Weights of a small mixture-of-experts language model, trained from scratch on English Wikipedia: 13 layers.
Below are experts of layer 4 (counted from 0) of a mixture-of-experts language model. Rows are named router (the router's row for the expert), gate (a neuron's input weights, with its number), up (a neuron's input weights, with its number), down (a neuron's output weights, with its number) and show model dimensions 0-127. Each number is 500 + 25 x the weight over its row's rms, rounded and kept within 0 to 999. Numbers have three digits each.
After each expert's rows: "gets" lists some tokens that make up at least twice as much of what it gets as of all text. This comes from a sample of Wikipedia text that the model never trained on. Tokens count by the router's weight.

# expert 28
router:552435464552523457504484471487494479487531519502569500525544508491521489527507528519515472528499546469503511489478499512461538488506510499507473491535501474575491498557491481512537470516496501527490450500504519490509444476492484509468496502544539519483514486487463531490481467536504509504494482501481467517519484530502511502477482516473503502495486508482532460516488508476493482485492
gate0:480486486487507539503525515518483491506510468480447490497502466493490485512484499497542536480527454480478537514519528481479545564408522475514471521480524494501470556485517502531449519488506468488538509500516487473502465514497521489506506454474486509519504520522483481492501486512487478502515485500463503511483477518492461467493483476475538510485499505496550520496552542459486494466510
up0:546484543484494473468470481472485517478486523512554503529489517514549503474518454500509475496486526494510453494500488534519448445568485510494533494540503531542525467507471513470553496514500530536455474512503539528508496472484465485510480536525507496487511475494484508514527510512474543504526536505529481507512504495498547528502532512511473528517496498516474493496476473516522475521483
down0:486565443521522518533542471542496484475486496474529475478524490496475525476485510496474448447467479500532496479490473504528521488547507503506469510502462485494514494521507467519499523520516522501443515496490490520486540519494496545521528519523485479479499484506547526531520472488475521531477457501508524479439446506500504487507534473503500492511512519452492507531485541487483507533510
gate1:505525496538524479507474468493546512441497521513538520498484535517494522468523504509475502531505472470502522498489474516454510448526485511525528540489501477533443477548462505504529468494480460498490479516534513533535518513523504590495506495535555488514498497476523493501518499502511511521519471526493464485511517490516528537499507492484521493536458503493463460514474509523503473508509
up1:493468521470485512508548505515452495557508486482468486503508465462505466542497501509544490462492538517497486506518514492536498544465507495489486452518495525478528520467527482500508515507533549506519525506458498464473489491484475433493496499469448489472499504536483509494492495502469496481474534465488548524472469507472468477493502494487460498467560486514532533512531497476505515494494
down1:523510481537531492551470508475508468462478516503488477486512522551503463501469508499484465504551517483540520499473494546519535473514470453497489485495488435489547490520500531494528468537500510522486495483487490466485484470523469508471550503466514530501522488525508487508483466519491477527486516499553500505501483479477535548456530518504468511466510507532543524486498482476462512491497
gate2:491534473540491489461483477486519474436510509548544534513527510527462496455522492447499469516475531495485482476490499526531496516504471519516527464487483493527507480505512469495500461498535527513522481522480492491533508470491495518478483523488543486507485481451550450526474506514469502494470500523514505456495481491540499530473504500480505463549476479484450481534493499507501529457505
up2:513447496474511501515489531494484536560496491495490472514473473481547510538486522521480496511493482504519491527496511490452510469505522519497482538538513500495505522545502524489506544528443459494472506478520520499459467502500554473485514508508492538487529516555466547475506496483519512516520520509501492533489512531448538482529499505524504546465515511501563509491479500456480477527504
down2:496452473506490502481501509496537429462518481479517483481506518480509501523479506506499468484502503481505476500502537529505510483556512531501458473519500453509495541550465476495445515506495516498460496517494481481502476478529476475438521528552563502505498470497521483494535525482507527518476504536488498463492503518492516483457544463491494508549491503511524505557500471493515472488505
gate3:474495521492535515528515476538553459526484544489520487531464489431466505480495514517503453493485547535528530525550493514480463488452510498485529508499477451475513483525484474497529429516515528508495506482559510510485499503484500557464500481468486470541517497527502499523476500497485508495492492483496524512450459486515509483527511517485525501518502499506521513496511472457498493507516
up3:513480544484520499493523482563541457528480516507523495542480476509487519471490523491495460471488560518517490516544494491511494471432517507501534508476451468533462465539500471483515467512517517512506510462545491497483530486502492521443491476472493462521510519525487506521519514480483516498478474491492507532477472493541533518534491496519536501486496478519512503538501496464529523544501
down3:507512528512480489502508526498488501535489565494504504488547490556522492495457457498463453460484485485518460499485461514515477486528547459503546543524492487475532470489500522533472508481485527510544500460486511497514489513511485532485519460480482505485504511479442481496484525429525486503485479465498486513557529486503504486510475484503522534506529497529499521494512449505491516481491
gate4:466486470463501450554524531461514545488493489506545498535498484478484517518527525540521485514544482523505547515540472466486473561534446478510505479475512497530492492487477509480476456476506494507499485501523504475533553505481502469498566502537502510490497497522502507520485539487524496453506506475550488501506518470513481533484498516490490493522475517485488512492521474507456485533480
up4:440496475490544455526527520451480520492486499505536477513489483477510536490548513510541475493550466492477532507517476479490485521530469469514517453498497520511477543503476495476473483476522498517526492504497474495511513520485503496495549491516524502491496496524489459513490555465510541437505504486545489518529484469528466551481490523486509520537495543487487512481513478531468508527481
down4:476499551499500481512481496538525511525525533480512478448445547493521502534506531484508490519456485485528516523467492516517499564498521493487510509498531440488519506501541511511464468472488532499540541485526471510508499516549522521496522480501534470526478524516522497486498516512517468500517532483487506521514549486513467527508510491505552451514481501473478493529530448530474516477498
gets: "0", "1", "3", "5", "4", "2"

# expert 63
router:537475508538522460517455508505460528473505532528503488542522471489525491481487492545544505529480496460483536487490485498475507516493481480533511526543499480535527479511491466471539463530489472511475483538524514482508495481471474470501481543501532516492524528497492500464493454529478507526495512500475482518502468529459536492484521511473480491534523502478536473545488515457533465463529
gate0:508491501497548493500499536481520513493492502474506500497548465516494503475493525542543512544478512448488541486501479448466477542481445503476506460488485495501472490524498481511567521477487474491469497487521522478520519518489507493453461541514483531453495509529486453511509494486517520477497531506517525535479479477516519486495505494483493519475543495482412509503487497468488496476526
up0:505497502444544493496499505477527525536453482454512491481483469486511513473501528518491496514494500454513514480507486491482486506459479482500502498498467484453486520524490514516528532449532503482463513486519520512530556500500518511481495508512467561482481514524500431502499510503489495462491573472523503509474478502507496494546471490486492530463545439506478522535512502535474496497535
down0:471489488483481490505505484513509542511525533541518513506517482493521511526511495478505496505491466479510514487490491490534552500507542492524505489511439478518510499548498483485494474482468526461493512499506540493544538471488539477518507503449494465479505491496493487459489447508489513485442528520483551474502488506460522460494514519589474471455475522485490494546530533499502497484504
gate1:555476491504527446464483465488504535503524542550515512507533533492506510531456492498484460531484494515498500486512451435517474505525508522484532471510492464507483497509524523436488518499486497488489476510490484507479496459534470492497496515489516514524467515486512507460518524534496497490492508494539481514508514534543495479531533546512535481532486502446538519502470459461505474511514
up1:547474470540492447473475479480537506490513509558509498485525538498492503527438485495502463520467505496514498494536458454494498518537510524483514476503480474482479517520522528439496523519501503494500484488500495494483476482523464494478516510514540505528464524488539512456531493532513485469481482493524518500493482553574512478516536540508494493510496494446524519494469486474486483512508
down1:537489491510482483474512488492546511456550519443526502452500510502477482496516480487499440512502518544487515487518497477494514514448487467494494498521517507529494479515502466463475545484500505500481493491522456477491514525499506528453496496563496490462506546487535486494517506487468564526481464503492475478505475508491488523526517492512511496545484506449516510478503463539526548513540
gate2:498518505543501443492437528491540513503499527500476491500488538490478478536485493582554508517489483502490488546494486491513498510489513527468521481529470485461504503520502458500492501486527506505481475542500508508495500519469502456505482504521492568484476499508494540493464465527475508493530520496486488519511516544517508492447477532536494485477523526492503491544471466478542532489533
up2:535517508461478518492470505446518499507528530476509541476488522536491476485491490511520505477495515495525504535486475504516522484496486518529510459516478489492518523506451510550520523517547491475502508530477511509470448538518520486537514500482516530465486518508471569527496483477499491468509477478459505508545497471512461496501455519532490475478518516523553576513490488503529535492491
down2:502452488440478524502502474522478482496519523521518441516542529558516463517514509511516538521464527513514503491518514519500480518471498536478495476497484471517530494489526475484529487506508478539495488460439544510520477543500514520484545499562517513508513481492484480484531488489505505522487440519509516517495534464524488501540523528490505516509467497537504507505533541512511531455503
gate3:548493491477482505533513469476482481535520518502514507485532494476454489506436516488510520483492526527495491498506462512484453497494473485525484542461500450495496522523503473495515492473472516494490474532502493488509482491459498532516515530514531523475544507528475478512542501503555500556473527472494500462476492510459503466468485524477494462508479481441486509500488493446552478527528
up3:504495486499478474486495537481491520517475475483477473522518483513527494502526475505482483539506468506495519485505485524511480491511475518469547489521467525537558463489485539516494480514533511509543485482511514541544541498497495506485484485528485464457490487545514526476430502518482481445516481528506472534506529514516483540512473475533498500459537534525533490511448493488448517491472
down3:492475449525511475485468533492539520538471506490470478544467503511479523506530501497524500499461494490503463494503521507476493502477468489516464513503443469508477535497528523506488522515486472531485529502531487466483498532470500531491524513478483471519513476495485517444473457503503511513479478508480483449493510509483556459437514519499486479505448515525528496510515542534506497433517
gate4:478496469524521498521484530495487497484489497528492445551531468502449472512484508497500479520553509456488490522459530460514475521523511480532471503539532503471500502517539437465529451540510480486489498531483494504485520474493486512501516490518525506484514493536503479508516534493467484475541516464471491484501522502476493472505503528520542521489498551494499480488526517443491433519504
up4:509501497479490518492528477492509510481492524479524540507503543511535561519491470490483519522494473525474496428507489506481494514497522553492507454502503529551513500509470521518502533472507501527483506472533534497545519514490512498482486516490492487523499484465511459503460494489511534538459500515505473536491488491515502483505566483488504516534497469498477541530468462587490541502513
down4:488507472543501468532510494477492509532483467505491485510506486549533488506521529490528534518481516490482506507510465543462481508453492497479532514510492494498533450502451517529505491508470509481501530508515462491525526500476513554501523525492529492496482486450466543520463506492457490444520526521506481466470492516511475464457453539494510500463473528477504498511531527510469484477558
gets: ".", "\n", "==", "0", "===", "5"

# expert 12
router:556471492534524472502453500522467508481511519512513478536511474490535490457472476539542523536486502459499544477499477499480517519493484485532524530553497481522536471518499472473535486533489481514479485524533512488501499476468475458491479529519533520489519535497482499466490460536491497518513513484480487513472468526467538500485512512476481486539519493479531470539479506458542482466525
gate0:492465510527480475468485488517493473450531504511509518492476436498508477525518481497510490500488524491504507497489478514523530503456446502517524446498533493509521496464467495534529522516497503535518531541478487459481476502521497479486474469483511489551505536509515536493480480578538505509503498518481542521512462475485492501559548491509471479478505503486506511496544488474491464495449
up0:513512520533467495469495532466482492468517472501464545485524512498514452456537506505503475511495489553482492492501479507525553542458449518509522495507528498485534496474487515501529487516501490481485521506508474505510499507497472491438525459516515493493521515485471533510477489513486506509520490510473566513537517480472488495465529455479522490451532506524460514456487477439516482469486
down0:456503496535531470505511464515493483499517476536512527508525489529472467506492526495546499507487528500501522546469507437506502468496507536479491491516456501494476487526488484518511432483480461519486472526467491525469525507525517505433506451522516502494506502510472513488476502495466450496483509495499508481504523484502485512498524452547499450452480514557494487451512518523485509536510
gate1:489501504533515432523496508475451508464545537494482481493495511470461541509517489484498513470499533528487533499507473473480487555561507471496484517503494503462540513502451467500526492495473513514496483481493526489508480448519500497550501538539525514488523521494527482493478493503525494496562531503514470523495453519493533478475514483492499499541494534477503474534494510484506511438518
up1:520494494493519432514506511482505526532486559516500541524496519490485495484498503530514514453482524463496493520542491543528496516516471501495490496519549521536461476504526485537522544480509463499482504447497544538489486543522454509523519489481455506480521525515426489477488524532495501509491495487506512509546484470497496538473516543485477532489523519490514539483517499527528493486496
down1:471528503483515531482557492483483484533479531487505488489516539523484525517499512517508492494513484522467459475522493509483523482464523533502487540482473555488477476476532502514581474487496483546472483522464487472510532486508507532502505533545506472496476519488504448503498509496520511470505472492525487475479510525460504512458499507515444530473484489518492516531512519532457537441503
gate2:522520458495513488473492512504452516477479551514488521510467475470476479478485501528527517495488457464508531495496483489465468480496499486481504502570494522506515509504498469488536480482460512482465500498519505492535495469447520506483488501467490520512516502506504522476520468519493494555465527478455492494509470560517542513476498563481510495462528515512507514486461441498548478466499
up2:517488514509519500533510540506535568453488441484466469537514504527508505517475501482499514481509491488462492512527485497538491545507481491527480497428520480480530481491474494479489533526514505514530523487472510510519546485506453486482497516535459500447484515502488473453499545523490518523457500502531501468448503512488481455484516494500464483496505496466479514478520540475519484486523
down2:510484460515499505543549482509479498502484471505517515523512494492490516487458513478518509496492536494514504509493499518477505486480501516516463460473492483509546518536473515544514510499516550498551493496480526502504468478494521472546472517508541539514495517449455525447526526494511528512484450490523504524503477478499508556531493480551478550472470476490493473509544509542447506478507
gate3:533462472482502435501489510481457513435468517501514494514495498460497488498478488504527516493482508522483483475474465493517532503483471507524503496525541465506538500474465520515512494557468512501520514521508508463520493451530510470493485504497508500504457507498457494483483515560534510541490546550483483523535537529516470483499498488520512475508457545488510473501481467472522468468487
up3:501515506507465477473452527493530473444515500513465525527490508467504497499484471482526467521463507496490481518502465486460493455448462528460479491518569498530511494477526539490489465548471461482518444465511484479510494490523501471524524483497509520503499488490517515471478521514533506514459529507565472507522488490548523515516477490537503519489486515479533487478520513472501480493492
down3:525483487509497498524540482545499483458508516471461499552490501498504484475505498479534490473500515521477471526442475472493502491555491485471507531510496465462563479489492513505499483535507504499525489502485532469508467503485461517517516540482483482502491506451555490456514496523500503509512507532495496523467493455513523475510493517501459525499478552489487473557482519463488476452452
gate4:513464542525478486515459497484495464498474555482512511508550447520503525520496482502504512469505534524494505523490427520519520518492486481544466521510524479542532470473508459487479507535471497541484491510535495507491483489486493505494519524496518500472526493516522499463511469517489495492486513523477505485527452481461508500464459495468468546520557523509534489501521498471521446489464
up4:500482496509440502495466510526502466473507497512519492486552478511498476510489494494526522507526536455506479522503460516523463531488506516506499495486526478544483505492526451494485525552500498533509468504491460480476473524501498534486530459501458530491498514513493530477515507483509508467440491501516468472558490490538488491486447495512424515442528501512525530488514492498479538503473
down4:522479500539518529519475480531496454487474452544526492543502528503510495502481487534512467469474483522470503500511521491528537528493489476520489480553538501506507501470511496472505512477450471501486493492495508528533475508531527497481478521523498492492471512527465557482493480513470491478495517478517497503476497517467537475478538543459512463478428518533473474488539500502531536517541
gets: " ", "9", "a", "e", "o", "i"

# expert 51
router:538470495535524458488470490501454521484507523527514488548520482498538472479470497543548504520487493473483531481485477493483513519498506487532501512537496486550529455519497481468541479538479477512475480540521507481505493481478470462472480537509538518483523519502476493463489453536475500525506506502465477522495475525474529500487489488468484471532514487486528464535477497461536478453519
gate0:493493468494480460493527521487483477525511494531544458494535545504487503538511482553481513497469467521502533480499506461521485507473495515464440506477488512569494503489470473485518502510500493515499488538487521439539522492477477490466460496531523540489573500499479524470512504526502477513478496543508480511503528525486499516502525487469503525501505518527467566506485496509537519505509
up0:505491504497505493555467454555520492489518480514432506488498484476498492470519505494496482457485514476535488511465492522477536522481499474461537502483525518504498456522522537506543475511517532441543533494534504531510498500518497447524502486486544485463468484469513488500510510481531522501548529502546546525509475539477495486501513519531481488487541484493538512513497505525484471483516
down0:456448477500522501518497494481527490513515496495488486481486441506469513526477540501528519445487498477513513537510484542479543508467474503486504483537469472470474451472497502505452464511469469528494448488474513525475513525469527467481479492481502515505508507522501520485497491514507510548500498568487507489556497482513497510484547495517489473491545456471501514506513507499438486472500
gate1:507541490535527488489528502468481504501532533519526507524478494516507465509477506508504475536475503491493478427470512455515488525496484490533505540522527466543485520501479497509501499491457475563476458484539499491536488478504469491470512526503562497494503491482497506505527497502534443498486455558484516506508509503469481526519457487489515479487536526532505526491494464498490521438487
up1:501467515484500498515459522527479462513515474499493481498507516491485521521528500495493542454531521500517507555530469531457504489489505520490523482483446501476549489509483502515521495500534537446486516522462506465480486528510540470518492480499437492514511500537528499496461508501504550492507540467547509501480488507526532490471531530501510515507463478477514470546507523496523455545540
down1:463496533464509503510474518524469513496466497506530536515497492540466521458507532560536527482491496502492540457471491483455482485508511508495503500499554512482478481515468498504499470496463456486482474476483507476508485512489475514456487500527484522531502449524499537511522474466499472501518507455545409473507495515501499531483508476518526476472468499529515502518469501535471520513508
gate2:503474510500500492477469493462496505548515534472504490468543503520495479493479449508521525508485489514494498464504458468472474545447494465514436518486530466524475542479533472469499485500507519508458471528482486447494507533514444501493514517534529511517505503515483490503509502519481534494532503492506507510566501476498511446491482480469503513532526467541519492517464487475540507482491
up2:526493466489490464454503466489496503518490496500496510468542513503475515512475456497506513473492466490473496447503515485485443540476529472533463516459507491489462560461536498499478520510498487520460458522475514464493487493527462481496474515513497528510478508499453501480479489509495533503518482485525481507554506447491529480536453465465495498520545473511501498515459516514512492459510
down2:496500509467511511542488512472477521521468508452499454449484498476536475539521479491527517493532472507523481528562474432502506483493502516481518478521496511501492503522487522509506528517481519473478545499491513501519533472506498509551490500507471484507513472491504487492494480508465488478471521534526461527476456519508479488462498506546562519484475549492509534513567493531469481508486
gate3:523531533527527475470536498481493501493505500575509475519510473515472516479490531506491486524480520446502476479487527509483501524466512470454448477516531442497506498495544463502478526515534512487519473507508508493464485505488508510467476474489520525546477519537452507494515476480447518494492483490548497486492487503483526492553504496480496503512516490541489502502473443466551477477508
up3:493513460479501531526473557508494494514478511436501516463513527486508509530478476483531525477505498518525524532486495469501531514495486505549498541490502558489487482508452531500514505509505467476479526489502461508539513517485507497550549547500482495462486488503524473525506510501524475509496534539481527508527475478508485561425483519491481491501527504469536530483526529512469512507510
down3:485532496487520523495516475548511552508473450500499496496473509514517518519485527504515480469521466495526531499463494545491509474463469482513552501520473499506556499506492493453481561504515486503499466517462566530535447503502487519473479543490528506520499529510470505486501482492490493490534513510512517510517538468474472489526513503495475471519491516491448516452479485505555464493498
gate4:528492472516514510515521495481457529514476493519481468523544477452530541450476482483536503496465502513482541480519493499466532519516512531488475513468499461512547494524494480513507520521515478484562460514497518519503462479540451445517459502518541465501543519517523495457481514514486528484498483517507468548469477486488538496501513493495521483491494522473500541523484507510524531487474
up4:494506520499481478477503495474471484477541489497487528470449543491486462530496497527467476467513465531480451509537461523491507472489460502505518511507510523490495489487492504511537493496492484506452472515498459523561569519509506537500524521511513507536462500508512502503480491511512516474489489505425526496503494535524478545500505533496477463508525456504497446536508508507444517489481
down4:495507513499451511551511467480503489519497471496484521501489528478509429522503478507502507530486499504470513486487473500508494491501499478482497524522540565534502526497435515508539502502466519481499490502507468496487532523523514447519531549518475459485480516468504536486526484467512471452466507521529526469501519523479498432530531480517479504475510478521494515498504475525517557485468
gets: "0", "1", "2", "9", "5", "4"

# expert 21
router:545481502539529468517460519517462525478507531518509493543515469493514474470481500539530509511495507484487541479486478499482515517492482480525512526545500482540523466517487467460537468533486478502470487535523507474501502469462476470521484540511530525482511524496490497469498457529479524525496516500473478519508467528464543507476517511463479486539525505478542471533479501463540474459522
gate0:525503486512488460504484482467471511465521498523502500513508543517472537534465499478518476507487543457513515487493479484522547531511532525556466536531527467538532518498489472485477446499490517515474496495528522491490489430495544506511499501532524537545495498513497480490492487520467495535487529470479518526474459509462504463512489499490477534506511505469465473530442518484484512511508
up0:573496530452501476499478482497499560492502502477504496499499529525458544548461475501468484505496500516529496512491502487524523510521521499530486510534508519503486520557528480510509508520454486465492511490480485515540507455471485525473507560513518528549476514506484492465471488528476514462507499506507492518462474492496503496469435484491512498506478482529453537556489502506468518505513
down0:447491539535525513499476526498463521523488507488528457459504485541453492512504513516495532517483464535466522543525517512472468469491528535504505463499475503485476502491524504487543505523516482497530411479556504496483551522486545518504507483494486513479514556495502512496485488495502515485469499522508542544479549486511483528525497489497485495465485483517517519498518523506511537510530
gate1:504511491559510495517519522500465508456486498491505514510517518475519497496467497472467465463500498517523502488461513496445508466503493474497475478564505494518570545449525469495500497508537537493464464508542489516521499546486523448502470502541487477511517517473469517509487493523502512515447483486467475534518503502486540497483512486506481459515548529488478483528490496485514532513467
up1:485520474506464500488490512472505530477488478485503486473530521503511509503486513463474477446491523484480515475496483479426520516478535466499446481542504485545572532485521442475483527501545507459533477509530516499497502552483496465469452532518509499516513500492489473520485474502469506509500491475464488532470524504514511470492483483484518452515537496513538522511516488506488474521501
down1:517515560480508536496511462519520508499511509514509484530494498518498468521473510529488522483481527512486468521469474520503449471488477495453473507502487519478443525470469483512549534497505473537483460493489478503463547530491488539519504527465483524483491453522444503533500499521495547530488543532509500505501475507487506506482480487484502484472421525534489497459535497503487505481504
gate2:453519536485493540519505505490511480447570493516481511493497486507503510554488461541482523510502479487481500526483487485462491525465493526494502488496470508553521507513505495470501497537487529489503473494487489435508504520488486467506503535510492502468504498478510524480482478513482507549514489487485493542505525583489516531431490483446476477540535510502497548508507521502507509488532
up2:478545526499497520537534509461557428510528520496510541500507528525526491516498449461456506474487472542499473502482484489458510527517501507480458529519507501528503522499517500468454503516486543519512477503514487501490495543477507484452494543527522488478512466502496498457473498499483509539471516505476551519521529542542526492443500495493485490502527503508492538491509476523488510514511
down2:518548504509491497470529519511531496488499490513466497526484523467520490520488557513527507515464448523490516466502529484500498535544482487508537511526525457513513517445467449484476502494480480558506532513479492506549460517527484507514492505491497466518485492508503475496468511484494516543500458465504496533483500545513530433510507528489453486515470523533466527493517472531518520491499
gate3:504472466492533518454460484475475479471549503548561497482524509497507468487480497479507514470490514511468509487504479521505523506478470505516518454485522484498494487505564483493497517527539566522516476535530510496492488506480495486503470496450539462460498481544487486504512490455463523517468515506487491492543462513463551526504493535487510499513487508494486522543458509510538508480507
up3:521497479487492523476506499497481520506515526517568521495557479523480528518517500477486491502516494492439473461503483532489507502504469497497524485468535525457489487514528551521521510530499528503498519481548455488487518502543476529534481501487506457465499517481497477519503469502521554512492518565448494502531519473524496554511483506535478474501464491552485507534479481509494519505514
down3:482513509502485542510548531509488510515474477480503545509495491530496491501475506510565485520525515497490477549497543481524515526518453537495466553487482505537505515503551526520509486506473494495538519488572489474495483495519508506492540469504560503462560516477529484511524540482524538504511524513477504505549498480519484505467536506497525517507552494498507478493508522534480500510477
gate4:499480471513507474511483499533466487444468549495531505510513474502499502543489523485511471469478471472543530481484481481513451497483526476497497480551500448524481478546540489531528515499448488516440501494537512489532507490499489471488465499520509465506524523511515532532538504518484452482493501519477494526455504537477516482475490455521521480520471498459490486486540518511526482503514
up4:471455504507529495500470474468527536526498487514504486500495499476497488510517446532523517528504502497505489477531507522523531524504482505498517516492464528517553497458521512411492504462516527494487508508519471499500508525518483490513521463505474546476558496444514537483438477507516548455482517501464493481530515498523502510522500512495489500544543491537481484496512492487491455541488
down4:510496487467484502489523528519481509460484485477492488491478548484512448530516554509475461492468505493510510450468511488475520503495535517513520530526542525514494500499505429514479511513471523517520549510520483441503493490520485478518472524502575476537514481493534507504523521492444455512494525479510516502471462537502555452512503523502483499489523512497502509467508530483489509494477
gets: ".", "==", " ==", "e", "a", ")."

# expert 54
router:544472519532523463497465513517457537475510522516522482535522477491525482466479490542532516527492499457499537479482481488489511514506503488523524519555496475526524472514495471480540470530481487515484493539525511479502485477470474463497487546511534513473511524500494497468493457538479518526504516490471480527487472527462534493481524505473476484531528493474533464536479499459538476455529
gate0:490545480514466525459491490495487481507505510486530482494501469481498487471495502504480449514487499473495515479502482496462535538528509501457486497531507545528486493517526456491519488504492494501529461496507518512507438443485461490486445528520525502485488490476456480504496534530501457513496517533484473496536522524528507484511502474509481529510545486489551444485500523456431468506515
up0:521566492483498551440487490503478473475543508501516498487491468494509503480484499473462485536475523478478526485502503520479522501548519479464481494492513567547495511489513477464538486502503492548500468496493519536508466485512469515519466491527514482503486461469474511512504544505492494507487496544499469538546538525495519500504519503511480493520521487472545451456508516465464478527506
down0:477492483498477507483496445503466474503496471469509494508458528526477515486565488460483511512487483473503463512514497454504533480542566530498563493501518508476505485516522511522507433501508512492481510489467492477503527466520484514507502494514510496506465486508522481568496473492479500520452486480539511545514488511533525519545488513471543514522500480518518474512519503488488494562481
gate1:509490494479545492543517545510466487562486534476488488488520497482519507524507538501499483489522500498495477490462454511482485523533484472501466538489550519509490468505472528495494509462484514547514497486497494470502504472484488488529436521486505461468491461483491501542526501527498506500434487473478494449535502544467509471505489500457474542504498497490523455524501502502497452481538
up1:472512492550516442418508477490517525448491488504548486514525514515491508539527500531461512503459491538493492461523471482483485482503502459445485470514509453472486474480519491502490505484531517471455494508455474490502530474514498463496538530505537457519487517487517526510497513462521505506518488497508505515470549497481510506510477522455510468495495483505496529478477480523487524464505
down1:502494463491496514480517516480549494484496509543518479479494511487533530446505506499529444520499466466537523508513496509490518497503493460486476518534518507560514456487511479546456539460503490477519473490486516527515549478504487511507515445477468537506523528516511529504484492513489548491517505552495506515520505466546515488475457477530494503523538474534495518501514523494466543529523
gate2:499477427532489452488495504528470491425531468525509521522499478512497487491484500517495508471504523480475534532449486540490465535498539468505455502520491527497513524497539448491526501491479486500477485494500507530478483491496458494530481552498542534464505513540468488464460469541542486513498512511521495517532503509458473517499487507524464504500506480469491472523504489492481521505485
up2:494510464513489458534507468530500496539511473467485539487525501479513469502549496515500539486487522474490487526529515510482489509522493528522524499514474506496487511482489503511544492534511496483503450510457511514492481493461467510524492529447490477483431478497485547455496502462501483486534531459488460518535482521529506454504490495454443498461486451500531463518507520495482481499477
down2:510497526518518461537504538531488467510485525466515536539470480557500517527463492510520511475545500482487486495497456480504469470556510490477492473514549523461505549501504511495520464477468526503508524524482503485483486524531465466496477505512515540552497549506479509499542539527502500461505471473509483485487498487525449517515480503480505484543505517515461490507476476476481520506460
gate3:483516479503541516509496479523540536466521477483458526533490479483479479477495511497508498467479528470496518528504509500479548564497505492454487467484520463460460525460502508488513490531516522508517512498502535487525514508514484485454442457512513492471478482520499480481483479458465573505492519480564516501516498495462497496484515532520472506451512479475538517520515476504502522472493
up3:536481510487481531513512507512482507510542517521543530529517521499480496510504527489509462511539474444507523525514509448487524529514448485488486475498515469501506469527499520540518477503495501454480547509500459510448491494525466510491492509520522507501508493450473494515485539513511491508517488483516522483510477485475490479508482492516476481490467468486518548539544432470480457457444
down3:489549485505501493484499487533490504535498512547525485531502533478505525493482485503510529484472509471502468508517484500496441486469472490488525477545505512544517520454536534517490543460490479506518509518483452484514508515506487546489487523497452520516504494476497530520523508469502536499508527543474515499530510482506538500514502472480525520471459477552463454522510444454463529477523
gate4:536501474500502511488531528495471518481533511504511500537526491489461484452473527517499549505475540475518541492474490523454534526533511522505465489482494512481463566515521508446508468517504497540508484514506499457500520499480482479489503517505530518492547458511496521479497431533524496506477521522477471503535517486525500508518445503507477497509516513554491509504507502445467475535492
up4:512500507510491489510541523532452525467518524480505550563514486477509529518484522522521482504533513450485521486517484473483534499534501477464464494508514463505493462523529523456492499480484529475483463527459489461489499512516503456476500518474530504512477526499483525501505550526538504499515514544525474523513505509469477521519515482525474497465474450501490542526562502492455490505491
down4:460491514447484503520501502469499525486486537509506493495523496522483474510506532466537478516508517493481492462524498485500504501491492507491550544464494543511456490472503471532493547512532457478503485499500511504503536506517517507504520501478531466510520517516451491425500504554505430503513487534565521460492491510480541524496502468489517524490531484532504512507463487478452528481495
gets: "0", "9", "5", "8", "3", "6"